config.yaml
num_hidden_layers: 11
hidden_size: 160
n_experts: 32
experts_per_token: 2
d_expert: 96
d_shared_expert: 0
hidden_act: "clamped_swiglu"
moe_layers: [1, 2, 3, 4, 5, 6, 7, 8, 9, 10]
n_empty_slots: 4
router_score: "sigmoid"
normalize_top_k: true
routed_scale: 1.0
balance_loss: 0.00216
balance_bias: false
router_bias: true
init_std_router: 0.0136
lr_router: 0.000589
num_attention_heads: 5
num_key_value_heads: 1
head_dim: 32
vocab_size: 4903
norm: "rmsnorm"
norm_place: "pre"
norm_eps: 1e-05
positions: "rope"
rope_theta: 10000.0
rope_fraction: 0.75
qk_norm: false
attn_scale: 0.177
tie_word_embeddings: false
parallel_block: false
init: "trunc"
init_std_qkv: 0.0397
init_std_o: 0.0
init_std_up: 0.0397
init_std_down: 0.0
optimizer: "adamw"
learning_rate: 0.00155
beta1: 0.95
beta2: 0.99
weight_decay: 0.11
lr_head: 0.00694
max_grad_norm: 2.0
warmup_steps: 200
schedule: "cos"
final_lr_fraction: 0.03
batch_tokens: 32768
max_seq_len: 1024
doc_mask: false
train_tokens: 247000000
max_steps: 7538
dataset: "wikipedia_en"
Below are experts of layer 7 (counted from 0) of a mixture-of-experts language model. Rows are named router (the router's row for the expert), down (a neuron's output weights, with its number) and show model dimensions 0-159. Each number is 128 + 32 x the weight over its row's rms, rounded and kept within 0 to 255. Numbers have three digits each.
Before each expert's rows: "raises" lists some tokens whose logits its average output raises strongly, later layers aside. This comes from a sample of Wikipedia text that the model never trained on.

# expert 13
raises: "ac", "aced", "ace", "ig"
router:063091155079155135125115152124114164137120136131152145120203123119135119097098038088119176135101083089139135085156182114218158107148090168134194142152110151163134151126109121102109142194155124069108131112131144112097146127150080119088144173105090152140123139092107034135137144133112102139117165124127113136148114116129130100128171106140182122180169186116155178056110118194155121075164180105103113143097135141113152147186114097098152140089112079165191119091062117140124101132149166
down0:138089161215138137094098149135142148074132093127093138162151187119135160148090170161159127107103075162097107154159179142061135137110134092135171125098185124134113135143147137161142141178165143062098142099117083153159134151124171138110158141143099158140157192128155141126132126203167067079126104121132070123145086134087105167124135108085120186104163175132155102165161089173094077085110157123079144040136143154112176091143079099114150092178153102110117130182122110117092164163099162

# expert 3
raises: ".", ",", "l"
router:133136134122148140137119139059187183092161143099179129115105135107140191157117069087112202074143118123125106049129141113107101147133122130144166121134152139151108137166110164196133136108124124081087157147073114109136109130154125128105114134095121163169150128103185073167145082095107059115118154102144122175113134146172075114179143071158169068159180136090105144054151137138128135073160091120095118094121114106100166130154170067066138166124167160124208121077161137128155122169139157
down14:092107075166084170121162130174115133154092109171086104102163099153164127154133118168121122161111180185119079133095062149175114109183118063128096105122116177169109096114125121135081121095093076109165120117117073117143105100162178108176090163132123121084078210132147133163119167115156106121142094131131122124092142076161182137140165148121148174166127192152101149121094171084108073077100170125135129155108078144131149133126149118145154119131185191129152136128206103125138134152145038

# expert 18
raises: "5", "7", "6", "9", "8", "4"
router:101094107098110130113091123134111175123134110134158097105178119107157175074140090112113230138114108097124059109142134083138117137109103151147177159131077141168170142143136139181156098098135134085144106114084125051146101077149059100066141212122130116107162163081060119143117086082095101137130182139169091191153167163125175125194141141074166140140119175121097168144131109188169120069159135139126126132067135117109148125157124119113167162138110159134124107139086122133157111150107181
down5:134114172129129108085073145121128162156194093116119090132135127144137121080136112072144188164106112209129062169174110109132187153094110158113122150139138186149145174124175144204152116174128133174163137128160096153094106169108153095046142166171171130132116163141060115155177159094165120143123140092203139121145143131053145129138063119136095105216141122099097161120120104114108144122140133089111156141184138070145101174108165134138143091140164165093119144102144100116134099084115130

# expert 1
raises: " ", "-", "2", "1"
router:164126099158118128118135098137130177116092114087154116132144217121138176127116079124088170105134084088114114158103146120141120121140107145117174166117111134132101075125160117178115116174144106133082126150078132087171128085134129126091148154100094122103150180152105102118139146149145086183160182153133101140168127128124193109234144158104177098108162170149155172097103108151081208055118067074139112167116113101120099142168171118124131141135117121105162067109095177121173088185111203
down5:099106123160140115128147148105119121126105113172093187090025106096156120173118158126126093118173115114135091084122090028124098102085064089129084129118130140195091156093139132113092173073133122157115055098086138149154146158130125081046079092126151111077087120162073111077093118143150091183119135170114125092113125148135122106115135183112081162175151138136093110075124097127119142097152127159105125108173141161089140094164183125164164156102198156126126128151135151089155129111132153

# expert 12
raises: " way", "ination", "ther"
router:097132137086124095116160093124086175123129092075183120117098140155117116146097116149142158084163103103173074089136142093153125131160127144114138137145128143206100107158103185149165086143121088096123135063150071117154137102156061071167100180109119138117133100134085141138172132183069109137117167140160068146140092156112135093195180145135117072130161145113127117168108149125145128094118131086057075175086147124158118170174138066137119139084089116138129154030085145137135143140194155
down30:169108148099099148177075106119102124106109154136106102143116143081202128120095086141178141088162153183133125179120130142074099135111128095143146146170163148089140220184140111175047119106092188070141122154069087161135108095129112149139085161097142114148173131086115095098159117106166106152084135099038133174100123134182188125179149117079071138152128082104146148111112145130163135084189137144121120173153141131137171140119130161058093127109110148100126133155133109185118140156149134

# expert 7
raises: "\n", "-", "1", " ", "S"
router:103123103121087120124134126117130129172158130080147105096141181135133196103146099092095122083169087122132104091129150155149144054166109209134158168140080121195131095136099105118167134148123081159124104087114149133175117085135114073083151148121121135094136142085173140155111134145086037138118170113136126140122156144139125151138122130195190137170170182179177162130121121151158148130167145097079078130094186104125158128174125064112174123083099139147214133097145114108207122158135164
down5:127119149122132102139128101059107126114102109100119111130161109074113135145125102098169141110106141166166136172122104015112158126092157100155145096151141204135106166113114138174071151148140091110104093123120051103139114125081124102125127115101161120158157106120126043117152119122165112106132107128203165179150080118140133151173166128118077128111098115084087135157171166109155125022117144125135102153095130110122100156167183192137128203138131120043136180189112135162104109130145129

# expert 27
raises: ",", " |", " ", "-"
router:147053110139108111058139083087146151107111108125146116116196125132141199157071117077070130128187131094106105131116133093172118154149124146163158114197088099144110084130061127143125173148109076083141141140110092081119088093156079140095147161077119197145127140127113134164098101119080093137100159121105099188099114082109123146181145123187168159132144141144118171104091166125167136086151174095128171134057159104159151137197110152097137132120149170108137066180141148143127099134161156
down0:133154169212154096165106167098133137139151132137117162174146101152110132151178154136157154078109138140166137141179142128126139174075109066070155139118115167113115150125174105133137199130139100099112141159153131092111124162143026113124080153096154093149154142086162145176114136153180119127083177178104089111124054154117136132084075107093063120109073140127142094118180167024082118158115114178138083112148136088085127140107160063123142130130115129123147088141125153172148136163140112